{"router_score": "sigmoid", "balance_loss": 0.00297, "positions": "rope", "grad_clip": 0.5, "steps": 6179}
Below are experts of layer 5 (counted from 0) of a mixture-of-experts language model. Rows are named router (the router's row for the expert), gate (a neuron's input weights, with its number), up (a neuron's input weights, with its number), down (a neuron's output weights, with its number) and show model dimensions 0-127. Each number is 128 + 24 x the weight over its row's rms, rounded and kept within 0 to 255. Numbers have three digits each.
Before each expert's rows: a language model's description of what the expert responds to; "comes before" lists some tokens at least twice as common just after its tokens as in all text. This comes from a sample of Wikipedia text that the model never trained on. Tokens count by the router's weight.

# expert 8
Description: Line-start list markers
comes before: "-", "|", "=", "  ", " \"", " -"
router:146106142190140092142072109127156139109139136089178073110163122107159117132150125143096136142160149147132150119131122147140134108092116145150157142085108124109162134136145083122107165149122142101065136099138145099124139132117141095152130108077147118071091115156149122134113111127118161121136148101127169126114100134102085105124139166124150150125117113107131141126137156119176126150107
gate0:110097084135171099151147120092127147173121146103182117092147139121125126111130146101084158138126147158119101134115143114143147128107089132142139131163187153122122160127111123128138140164183134139117153102127102129140140137122103136135111114079150102104083147144114109086141110149085162158163165102145146126109102104150166125112117110109131108108133147188151144145144117095146131173109
up0:100147138105115151124152069131111130098098187116128156136126071135125145131132183129160120089169103169141148093122168136146110142142124120101133108131176138113125116144110119117080148182151116125085144116137089132108162132129098123130125166123102137129123114140135145126142127169100140155117151089098132146118131117158106147143127123151141141087138156126136121119144133118124069186079
down0:109107140127116124141127131132110085179116115180117114148129120133109109154106156132142173117150120164120176112097170187127118139124133137115096150144119142142096118076080149112125138127131117132106075118142109133093097139160144150123110141124124141119142119172101129139104066086138160107185160101131128074160122127150125110093123123103168125131165160105141129111118102139133104129111
gate1:122120130087131168125114140172156105101115094168166119127167119112136112127064142136126123092108140135119136110082093154121144088166131078102125154069094143099160126133100155096169140118111107108169127145169116138132131121084121096123085117108116129121126130158136138107124088124116131135136156112114128134112162132125107114091143155152089140095140165138150139129151126111155169165108
up1:144140164173162106142137134106080111097126139140097100093100164134143132136146106142124152096116110088099163092119139098165082119117116150110100102122133129141110175115086146164120116105130138103144095125118093106136129146147093108117125110138161176099121120147091149169132158115169115115126141177129125143124134121108148101132144111134134116103115119130097062155142086124112172090129
down1:141124183140129105128125114154054117117131125123112118141104098163140130114136101137130151079109119145096123128155149144167144168137126140094113118141121142174143140149144146138156100117126134097144128109126159104092114139127152091154134092115171149097079111224128118113106096115164146146131136175159119117125148085111118099138126136118096117110121103103157103132136115088101128115132
gate2:111092139139101153141104080115137109120087136138120090094102157132160125101132123132096138155163108140166138134083142137180145137140104102113111111116149148163134137086118109112162138109133134116144113165058129163109125102131144123131155103150128098113107147068184174133130117120126165125113126143158119100132161129117063123176116124115106134112153125126136115084123118101154111113128
up2:131119152117138130102084169135122118139119108115137112101118125123110128101131123155103153150140111148159153142115140098154135106158124046129119119095157180187157139113121134107122107103113172128127119120128119115127138107177191109106141146127162117128122185083111117140170120130166119153109117145135140160098166117129077131163164102108147158106116143146093116132127126123153120105090
down2:095145101137159164101134141107097114152150131142142106113090154098120127113128093127128130128138155096144127121134142144113179093122128121157092101129079109120107111088078164155108142148167133160113144159123161116105147120135153097131130168139131140139152147106060160149108127093123194133160113133123129135128133084145120132132105115140139109122102095119123126147112075176130138088082
gate3:121140074110131137170137115121136090121104109127155113119125122106063113160151167132173128077116082119078108100135132164116101089141147169126149161129098143153118108128126136106126155120110173107095190158131143113157125119118119124135147121118133132111136094148136082154093120100143095120129128155135144121105149127120145105088125101132165144085158112152142148151146146136106177132110
up3:117131081126097100159155075112110148121127146098138172126093113099176114138144115141131148162150121148154097107132103154108129122092115120138102139109116122147189148115114123112118122130148118160151167132118109126102143129087132107128132175057099150144072132117114133122088131151102137134144139127141110128144099136146148064152143075131146116100138140112146131134112120089118073133102
down3:140070107093116088152103120140135119109104098108079146115142132134137152132098141170146138150131135126142094159123135087163088167074099139135120118109140141161139161141142120123087126085089134144110107111142116139149166115165160144103125102154121108131162158112094121113139134104140131161141107110157107139112118103121124105126121094142187132108169166117106140165134156117109170079123

# expert 10
Description: Sentence and section ends
comes before: "=", "\n\n", " The", "The", " In", " He"
router:115089116139106129148066132144173127111110125131194120122165113125199138118110134126096119137147141135137124137116116166125134129114138140176134143079127138077137138137128087085104176140097133110109142152135127114173129123126136103145127130072118098076108132119139140143119124123123165105144155111117200152133107149134082121136133157107127152134138134101120128130128162152163103131088
gate0:125108102118123095124129100134129138140149181113139142068136154117114138102152118131109171128110142152140103122118147083135177132086118115146102133141158168115134168153077146108102158141178135166121134127140099131127107180125114141105111136085127101133111151133098086107110093149118166153091115100136136115103120127119194147103134143118126115095137119160122107133142139098087080118104
up0:112117130080106112120118101149106133104141141114141152118115103162160113120111131135150171109160129151094122079072124159142146138095164140104119130132157110107135138159104123111113123150151167166141099172111104119149125186115098156102124166121096141144107117141167116140133151142105152171102126083139120141125137110095127133125156129114114168086202118137127112092109126135097100092120
down0:080118142105091106113145103123105126173119108160117103161166154148117094173107117161150116146161152137145160087090155137132109157137149132138106148152139104109104128114095141131118101165160165121105074124182082130117141184152125108141088129126117143157152139165128140111116114108130121141156135080120117081117123136128147077140128121098138105117181148150143134128100114122115125110123
gate1:152082098101129152120088127178158123097120150153178155104171146125141116123082135123157124135093153149151146126115132138157161088178152133116134136111126114097153131134132154127157124106097153106180141155150107119142100122118113115135123110120120105161134115094153136124124117136154134122155185065136115112126134119158123116138137114134090175122146165114113183116162125116155162148088
up1:139134187196119102152116133107067098137127086127100076134095132136130123144165098118132175100138138107112110090133155115154102154109089142120120087139120131144089149115104143148104078066136097140128090111125119126116148149127104124138130143120137165097118158147119136121133144118128111135116122192152149126119145147110124117123114099122164105120117107144104069162148120132114133102134
down1:125159167141119120131167103141086125126146131115110130146095136142140109125144094105130155130128121112095129110145122118139141130122120118112143105158116118166116130144152120151152102135148131132114151118118161130097129143126139130135149109132170135128091104255165123143119112133141143142092123147132117129103148100101137098136120127149127126106097084129116123143124104104116122141146
gate2:104110111189125153166115102119164127138110149128134076121135166134122166103109111117073156137168141134143130152096155145187073106109116094111145131101144144150104066111130121132134153099084136130110096166096147103135125137133145097103099115146134111138113110103163146136126160098138161116147139128129115122167155128125084125164119154125128135130168098133127115102135107104141137132176
up2:140126124115151151125127119165145069099135132107143142121119125089098103125130125106119130135150082142131112154096123124181125137156135056111119141108142148139147155113124122140111129109104151120123110124166115146127147161172186167091151144102130135135146153092139141128152130137181097169128123141129115137137178087152117154157159110120142178103118154152105072135093146158141131128088
down2:125145095130162183149161136105097122127107100128136091130112128091125127069140147139101160181134161105094129148135163118084158116128102163135089106140117111120108161119102137179106167123149121109097142120097111118175139100126116129156108173130089127134156128096087138140125114082150167118137137183123130113106146109106086137076112108118123125118125109137144133111120109159128136119114
gate3:148118100129142114167101136114125132121135095111134142112117112101124082172079138118190098096163093127114133146131184163113102117123157146146155152147061166143115102121098140124140132137119148120115142147165156122161100103096102139148134100122107135114086117105135104102057115129128092124126129138102143133114111123140185131089115122124162144122144085146107133131154121122118150164154
up3:116138140103087092155112076134137125121102114102131156115119135128119114149136115134136123136136133163167098153098115130080121158109146183123117130083109127160127117194143093138142143094132096157126109138095097127129172135092145147129119146115099146164110128107132120114120127147149180107105114122105100154171104114170103117150116085136154111119108115082115121160079117106103089116090
down3:124108066118120093147127093101131098125133130131116167135157134126137143114130113144135164167109152140143098157102157092137078129107084152091126124104095101140143137149125114094106140110097123132093128131102107104187157145129133144107108145136160112158128137065102111161151153151155183149133117116140118136103145126157092155130098123089116131121143179139091103105141118116126173095128

# expert 13
Description: Prepositions
comes before: " the", " a", " his", " an", " their", "raph"
router:170124150141148148139105108130142137107125141116142119117144125084151101119153132133129143137153129136119151094162157187179148083094136134160156135107119111127135172147146116163108141142119137165114129120151136135148114100139143102142171096104131120099119100149147127104096114153130172146119129043146172094130110151109109056137160135122165156141128099088147133111105145146152130147129
gate0:100107122136114138137128104139119171180098171127139136058120138123119124120173124083099160095124138150142091132129135132123176142125108107145133132121140127115120107147182116147123197142141126157114119112158081130115119143102105153154116103081132126119110156129076134124152136146091115157130111087155144116120104108162144120076132129089133090131156119166128102114161151107141108146111
up0:122141166131110175097158070166099106123093148113139152095124088140151157119127140129119121079171114118131083119144141148162130135148128107098174155125126132149151116184136118139134144157121151158108093124088082166109157111115115137119124137131102128134125120125099155125179167180115134123138131099160128132106101098153124145079130152123157146120157103121101129080118109120126114145109
down0:128094140105106150161182120118118084183145114151120129087149108150129127155116135131147165149143158140149135065113159128108124128133183153118112144126113113128122149141118151152129135164121122116093108126142093118095155122173108129097116149109089119167155106172117140171089102106133105113125125077103116084121137120155144143091119099080120104134161133149149138120116098130164113155140
gate1:168118112114139167133088102170174124102130093141151109168190135108110122117088109145117145161143138111142107134139151124165140106177165094108122113113115124103174125149160165116129146118085090111163149111144152093152154140121100073125144136115129141120150135135143164127124134148144133130164143105133111135125117076150115111115119153152078153109145165110142165122114102136164152134155
up1:133113166155118135125103146121091083108123158110093143100089124127149107112138127142106107125115116125108092117179135113160144115109149095157111063123128073155113146130075112147109074121140093144121106104112130151150171136118088107118092163130147147141112130156107134115157166093150135126179110168118151142102110147106122105120109142142143134115140118176131072164145132141113135139120
down1:137112160108140097141133058140154161139143151139101163127120110126146107130131115113138193097114140085139120120128139127135176135144081135110122161138131098147094156138135128150133108117152095105106114154114167103127126118126131105120164126104141141123105129235128096133098115129126132146120105114083124141111143157138116127146107114168125165109093133097171120113118119129087083143141
gate2:097121148180130152170106113115152132099139117143108091124118164102190132095115124152081129136122123142156143150109149100179132123175094149146118102063127139171134138109157114121133175107135141180120101130098130134130123079130122109127146100167132129116094111073113130105134149147152175106130124137146132159138163128130106120169136120112101133147141136146138138089118099132113121135169
up2:162105141124127148126120147147170106144150146132132145134087137108136111114128105115128102153147129139113129114152123095154142128140110087104121123077187179136172141145101116171138115117140139169117103120112129106122120123136120155054089133105115124113148150073142136144132097184178102137110106162141141154107184129171098134156155115122119131078122155152131136163113141150133145118116
down2:072103136133118146114139148123092122140148101130121101130091162137146117150126102116059138183145109117130110142155130123151156095113120125125083117119113080118119163095114117135093122113150111097126145135090102138113090141146140116099087191118117160122170140110132181140144086139131172122151100167151097121146104098145148153088130125122128124102148130113139132116125074160134142109122
gate3:174121076111091133158138106123114098132113093146129141114150092101106120126140161127151132078125103085123115141162145099086111131154145135120152175134091156148127115110157133140112130137112153159125173110143142121131112121123112157135182128124151111125141109149136131163090089096145089158121157129144131129097121155140134087096173153159184162108145069124109145142162129123109136143144
up3:115147103092129129146101110124159129159090171121143145127119096095149125141124116127102139108125134167157131131152151124126120131140118148121108119136105132166140173150154099164147118107112130113114161096122087110122123106044116130106126137108108127141120165160124135106095126163130128132135122148121079121167114146154087093150142108142131100075131183088128101131074125078088142097128
down3:148120049104107107122150140113122100124106117131109151156136135156109115115126185145127147125114115085142081159119102116105079125117108147136125127094133127187119122165147122083107130100124144139093121134106165094173113140145163133107096111135138135112115143137154142148146096132139117105130126102128103106126094154115099153149121083090133099121163151138108140122158111133161162058124

# expert 6
Description: Clause-linking conjunctions
comes before: " the", " a", " he", " and", " it", " his"
router:166080151177123157139098124152154136122134108101174101133130117068151129154161120126090143163134135114121146101122140132139146114119108136142146148097116142123116152153120072129098116165097149145073145158145108119135135126143126091116134107078154113103118123131141134091119108141096153121116127041120167100132108138124126090148131165126153127105128108100126163137126152164138105139086
gate0:153115144140136149153144105125148146131106151124137118115171158112120125106136126142115154177131163153166072119087109098119135130104121121139143145135163110165129125128118130123128123136129129116130145161160071122141165187152154132121135149081116108136090160103073167106122108150097133127109099080134138136131087103138146151160134113150137095080146106186124079121140146148151115156098
up0:094090148075098130095130100151072147104116134156126161088109064138152147107156150108143090099156085141136143098108141127161127156130119134087166120116171147093107157151126123150143154172156128129131115138091071159126131114158101173102168134122108135118131139130110114152133133129129156121109161129136106122122116145136095139115123111140140158124147099087141173133163142124128146146123
down0:103134142120081105135147118085134106185154125168121138103131082139127125131073115139122151122176124172124171111104139150130132121122139118086135152113154105144148105120129152134100126147123153128115110121121081133114114158146124109163134125132185100113128142172153153134120125091107101138153143105134134050151145172137137063143111113085114113121157129127130154123092143140125142096103
gate1:110124152095133158147106155087145115119064112184161081133140122104138107117079138116151155145160145139131125076123135129160121088137149100099074136111123150081139120123104150104128113106116125125127118085156130103114189136103153102171119120140129138123100144121129136126139118128120158135132180078146136126158138107169122111134117117162087142074138117126160144154119112136128154145147
up1:153106146150131090158118143091075096156121136119066102125123121143151121136125105135127148072118141116114116123117171125148116126137108156093087105146115135134097191097071126156122091108108149141110119176122113167127144154165110118117111136127151164105114125167114156145113140116137137147124148159136140157096165140114136140107138114187158103097148124138088111167156109108116121132110
down1:123134191147094109145133152116111118114167183124097132133106137160154113102092103127143149117132136115100154133137123142134142157147143117111105143175144148143122113115101143138144119105105154139110120158141129150127129133156119135111159120148181173154109130222155124131083109157119137133129138181143131125116137095073168132120131126170158083113095090117127118107120120100120092142115
gate2:117113141156100160160151126130162099152117138118109110103149141173123155132108121170114157171144158157158133144123175157147142115132120136159131109110137181153146101068095098100122141135088150153093090153131117123135119133136119119112116121147144095138130102102176179108129124106135158113093104116114156115209117108115120152136138108137117121093145105112092153109116107122136087135149
up2:163130102097135146114107158125181101117125148080140155127160170121108130096140123152108131150138096146139134098141132132131126094140148076093100105102170179160153129111098101142116095112084147157111126125146143091130158158137147146108137112119131117102124190086126140150134082129173141160110104140123138118158125110137110130148118111139121159097111147173117099158126144123123083114086
down2:133099114132154136148108138126127124113136138094147109111124170104125143110129135144118092138121144151120099113151141132092147080136130134098111107098155144145113118105097163145115162156160138166113151146099130128101146148151119113108149183137096124141176131110090189175142101110119155106122100195131122137100132065121130183114119151123113116110102129097132146165121068152138140099138
gate3:123092093113162152199115119092124111095138126159102115115146114087144152151103145156184136131113093114136132111133134148130124134133147142162159150171090170154122116126120132147089152150125142133126172156147132106134151133127089114149149111132135153105138118157142128135111100083103096156121152133161128129114140183127149139098136120101152181101083097142167135117180119108098130126114
up3:135081113095096122160116080114124147129093159127179150143099149102112175105135126134127118165132170112181099174136151135128116124067148138098096131126120136177150129117143107131119132121116079156108166111129100110108106130074129138122125126097129132130136166132137136112116116118147138139130128176148127115142149088164087114176129095123164091125137143135135084125127120101092107107113
down3:147110064130143104139159150117117107135137137122100151140132136148090094132141197143122084139122108085155113145137170099152094151144096128113122142125079134150151161139129101106085101134100112136157164156119139100148162119154142156110131155159190083108144140110147123145130113116173126163137143153111115124121111139137116141144100100117139095149167146134098118137100103154120103089128

# expert 15
Description: Infobox and list labels
comes before: " |", "–", ":", "19", " Animalia", " /"
router:143111143148122111155086093122169139099152130098145107140156151103166103120142116141120142130161172132121153096119127162138163076120126153144161139076101145111152142156151119148116146155108167118093152126151170097130123135130145098149140087111151117105080113161155137119114096121145165106127131102152156129122131137098110083136138171131149145137121089108138112137178145150164133174092
gate0:130098145139124086171163135099145159146123162133160163091158115134094134121127113088101141134144110156095103137096149117131167144162129108142129150164170128123122170139152119128128147147146149134109161114163109084117112179131130154131115118123128101102066165138061095137161146158098140132141125105150157135093101095146151136142134145117110100128146123167152102144161101104115128144140
up0:158118142097098109132163123156116127102101180104106120155132115144133161155135169132161098118147125146106108107096157126088093167157123119092137137087150161088097139140113088122120118097133156146129119136128077120151142142123128125161145171153136157126109131177099149157166167149118142144112110106139103178129105170167109109129166140111117158085169124119143120127149116113130100144112
down0:099133123116118125168152108119144114157118145156112123111145103149125085168133147137121094138138117138153166116091155134134131150171121141146120140145128111113120120134115133135124107118123143096087090111172076112105129108159097154149142159120086107132158169168156165163096119128138116091189133116175138072134141105161141102132075120103129102129149139100149134095140110116114164082122
gate1:098107087114153198143083098159143111093118079140144103126146112129143119106084149129147154084124126136162127130151101182139151102153122117104117161103090133089163138129134154095133136090106114125162154124148129132126121135094121074145084134143135132116125107113115143135148102109107124097153158100109139120107130105152098127136134149124099177149147161114124147134136120096158168162095
up1:189100142165147124138116145119080072122106141099116085099127132119121113129155096161141151139128100130129149105149177132145126128124137142135114083150099095155096173118115128136111098107115072152125089109133103121159184109144135116126080131160154148119148126134118106139148183113131126147144114189124145134115158122127144093142138130098133163130136128160112085169142122101123151138141
down1:106144154145100113148109119133114147111145094113143128106114127158105112078145098126152148116121112142078136108142156143138096190142138136124084129166134139157110126123116121145132108098123149119125125156110143154118129133124138121129145102111151143135069127247140090137114087119164117114117092163105117147106155156115148124129120120169130120094126080103145146127117101096132102121134
gate2:109115132176124110167121101099163128122105165168116109134124146121170134120131109160081140156167134136132115119090191144173123116144091133094103112100140165141108111119150104109132163114135114137125106169109113136139130115112169119135157130195118119133097132098156143123133168096144202076135084148113135112140155093092142139123148130134127139132140119120154127118146093117117108123125
up2:159114133091100128104109143110163158116141137143147160128092114099111137104156100147101115129162161178115139132108124128127137132143125081110150126121159173186147111114114117134118100124143162131121117137130155129141107102153184150057145162125108078114119143081120125124117118116191118149131100143162114155111186117125111115153143129126144163092109128163113105154108136142133122111093
down2:129126118125131168101119131122126088134153135120173107151099136125141101152142138161100127169157163095156134130143147153098136096112103140161087096111063132147120122117125128140113134105141130108110151162072111121122125115122095124129124174168072107118140157092122159171121094106146139136163125143122108087097105086129120119096148126102104121131111092123143122084135085160151132083110
gate3:125100104101140109158105107108144101116140109155124102124147135105072125172080169146143105106156067136125126137133116131111121142103119161181178123134096153161115119106094132094097139172120156150086157161139117117156138095102121118117149114148099120121119111143131094174057109112129112123127133155126109129100107143164140111129138115089140146124134082134141133154175108125112136123129
up3:118120099100114140134138100096163124107111124100129143129136109096141143129129106161111126125125159179153103123123109129122108168116137135152101122091099134133133145133118074128151147143113088139130168089145119101157139107081097124129113154120109127150113166152101109081078125150165123119117130164116116156136131116134103100130122079099138146133141146113139127193145130108048074097096
down3:155090103095112117135169128110126105164120122121113147092144149111105140169097150192107145185125144111124096160096132100127079110133139125134101118114120112152117105159120113150101126104098152156109143136139134112178161137142068142116121150156154071161153146107083115137094132133137137139182126117125093124134119121120112136133175101124135136145139158169108126149141124108140139078119

# expert 9
Description: Years and dates
comes before: ",", ")", "–", ".", " is", " was"
router:166109168171127113130099113123126140113143123079167097108138100116150125137157092118076126131152156145125157103144127161157142099115098142176151158115100141093144159158151101138116141166126151117104146126137164095147127146115167120144141097087172132099086132174166128135116096115133159131136110084118168131135094112114105094124123170133141147123119120115114138150142125153154130183115
gate0:136101101132136126128102098104157151159128141106139129111185124084102130084115125074115130158170121151136119116109140076124122178119139151136101147156204118122128168139148137106144146147147129172108116114137103119154142167123090136127109105103144080122086130136118118129161122153143167119129134091114144156098116134147193142152141136132154124135141138182098131131140123141167114138134
up0:113102144131122111132151066166118131113132151101137120118141095114149152104104179119155122134182138155163139083108134139165097153168120121127134135115163116109152120165105166123112121128129178162125084114131107168170165151122096137132148122135111140126144129134120160149161169177088136136141140125159116118132133133173129130133161106110131171127183114126137119097157138145134150117074
down0:134127151110121142173162114104165128164146111140138117143148083121092118175101117146141121125150136151107153107101153148123143112132167124123120157142158107132082114134113150143116111123101142125127068109146070105091156119121079120150124127109084121106158188183110129133122161093113126110186145073133118095160123110144140128120135101091117131117141142116160139108130136148103115094127
gate1:146126141109134162125098130167162114147114119138148097119159116097155115093148161123142104106109126134151137120138115151103153100177143091102097161081100098078153105135127101098126134132102135093162155142129147092125127117091137072163100115118129120113149094104126148128145152107120119115163159094142125166131125095127121108072130130158105162082170154122118152153159120097139146157109
up1:147160154185136127155122132087095102132146129126077133087117155138150110142167136133160147101111141139113158096128135103146110138118125141134113103154079080139085151092110145152111098091118100106116110118128087141168164123125104106145085131116146140106146114149095093157120121095137139130121134179134138155090100126113118100114148078125132109097157128137101085159153123098112151099130
down1:121122146136137126117109150131112116122148109126121138123114096154166102142157085109128179117138104131082131094167123168136146152127122163138112143162130154173137121103120154149117097126139157138115087145096108113127150155090111105144139115114158132136088111230126123149101101150150141133099112162130115147111161105120128082113112110161133144098113135126116150144150056113131155154139
gate2:076094143169124086183135103098154142137117128131136090138115148108131114079115138143086132178169122150116094149108163121155134119124102108138185099096134153162134104105096122131114106109153146105139147132122132141124128091135145112148113157144141130162059139143153132116109149115148173141132127134131143145170184113127113113132152098106125097156122123115130118068118085124134129111134
up2:164109121092131123108134179112144122126119140122113147125127131087097109109136104179102112167148144154116118124137138117190159125119119072105143123100159176162129141149112131142117105116142148145135117114136144099113102122155148120116146143087112101091147154113138149117143106142209090136101117120153130139112169099151119140138136107156110139072085118086095136127112133134125158085096
down2:151108135172148194102111139138119120118162118133135117154104166115121132131137142139101132146120148128165089116125158154112152133110109124159114104141125140106088118085065188141097142135142113115145131167089127126106115127169086120116105165138103111127160139129126169134170101131145135108114090185110139135146102106131143157067131152110098122111116109139105106081127094109120128107130
gate3:135119084095151188142093127141157096156132090175128107121157134110098157121094170145165121089122068116100102133135126118112116137140139135156184148131134170132158106117128132095114141147114168127117125124155115140130142161110078154085121137139130146090113087157161119142092093149129125100122136131111129129121108144142145122088126119084115165087157111129143148161158153117127155136131
up3:101105096119099105116117106111142135127119134115150156106124098117165124185137112145108134129150119127186093155125114118114147181091121124139132114089129094132135142141136092151139145141109100127123183129135111142127149116082122138137108152102131115175107160128093161090102143103093135092116129163123132096135127160145084129140138064132165096150145139106134134156120108091098076101095
down3:119099126114147100127138121129128133126118134119151160080141133125102144116113128137088083176117122150152123136096119087113090113136169127130103138134107112165133123133147126105112123126119110135107159128169133143153181130156157141067111177134147121162189120086100128135107115122100126152126112097148120079117113077153093173152136083130147098132158110122084163104131112088152120143124

# expert 14
Description: Participles after auxiliaries
comes before: " to", " in", " as", " by", " on", " that"
router:139124136134116150149071103130167152103119133113182135118155089122145120127120131133101114137143145139149158095093126168124142116157137137176138173110123125087156123135156113100127165127100159119115126126136128119163162115123152086166154102095131095089119117143132133097086116142155128130140157054141138102142127148146087119127148139111112162137133118089142155106166169152157110163089
gate0:137119126125142143169126145102140161168106172154126125103158136122134107119129133126098190165125121152110118118126110105121133139115123120149139140156185155108111189101143084127101193114137121134139144105144095139126172161109115136111118102094139104096076120117105141089113126134108111149102124092131143095117133094152174135110116132143139083103117129172133099084172107132112124154108
up0:100148148080081130094177115146110141079063164120136137133099078161157129115120156159128118120130161131095135073091099137145092146132112101117143129131172115118144130095119116111094122130146163155142137144120073145124148153114114139137120144104116150153134123112133152132129170134097132109073125094120115128117140137153145158129137145131120173104164092116130113101138121111132092139081
down0:103124136104090142162151108137123111157132109174112113129153094151115127139127123119123143148177126116107129100129155133130109124123146137123148150137148126118080101114088133147133136137143154105126117111138051109077121147143098136129111141119108116138155161181116136144122116089175098137168130086137123069146136140159105091116083137092132105162174168137163128099109104130098144088121
gate1:123114092110118170149055103171175128093130135154175132120162129120117139093079139120154113113130136140161150128113129157148137086191151113152129173114100141098156108122128121083139149113096142137149137135144146096154106132111137098161145113102130125107125118120134147101109102095125122114152166083156135122153133114169100154111157140139094155140158140128144133120153150138124122162088
up1:135126172172168103125147156103070082164116103124116107122086128107141103146142111122144159131096120110088113105156136097164121158068103127098135077145151125134116163128129132164103078108123108120127105127140115179120158130136086131123091124151126154131130137125132132145131153122110123124108091182122132143095150132096121097142083135135150149092115135149114090135125106110128164087132
down1:130162178146115125140156097131092122120143132113112127142100137135130102139130079114137149129126126114107148102141134111148140129122118107125151115157112114169128123143146130156146097132146144130127137118116157117100124140131147128140153095124183147127108089255157122142113112134130138141095137140130114124095148099101146104147129132139109121109099078136122115143121108106099132144152
gate2:093122127158127141166147135106155138126113131123142104127136121150125117108099158126096131207157151153173116138104163119175120139129137125121129104116098152166122107106140104144151184139125125151080106147110118132120130137100109113092129130180073110121085167131165144111131136102145177149160146135079130137190149094104106124158122100123120148134107106102148113107136120102133132129152
up2:148137121146139148107116127132149111107136143137166141137171086106096123102135145144097138148147135124150172128142110139159137114142131104132103115108140116133154158119131080135145131092068130108140062102120149119146128145133141152069173120103102098129101175141146116148131135105202074145095123142125141148117177118147096154139119084132107151125130138119111150169123166146145116093133
down2:114114130123163197130149103112120115133096126145143096122129136119099134111151108117111115167158131121139106114133142130138176149119128128127053107114087131137110136087085152169120149162135135154122140135098112115127161150159122118100138183150077123149158145077117158156142104109116126114146090171108161116130099061129149123115154145107107080109107126116141137104150116140133135107119
gate3:134111063112129136157113101099143082121122125122132116101132086110102107143098171141142111093142112121083132092138126123094139120150145144105158172147048154143101082143118121139124116147139151128106133109171127141143137131104141135149164119126105122118129129165132122181072093135147104131135134120154121126088110153127115135098125128126110176087140101134135170129190142099108125141125
up3:138101106089100091132123074088122137128104131158117128139124119111109121161125123125116136159147146179180110171153091119136113151109131121119103102106119108137147143150128124118164162153136113137100157113128110137108130067089138158134148089091070118141107149135127129106120103166123097117136112108157076119157083136159091142146158127117151117096105151098120109136113115107082103106094
down3:122094053124091099129123155082143119110112131138127114118181084147124130118126182145092105181116146126147103169131150087126100139139118140123101151136125143162130147139138116106092111107094128139081178137140105113154136140130147105094114104171125112134123138093116115151099144128178129163143111110102093132097119104175105151148143092104137103135137148121117132130133139103136132077131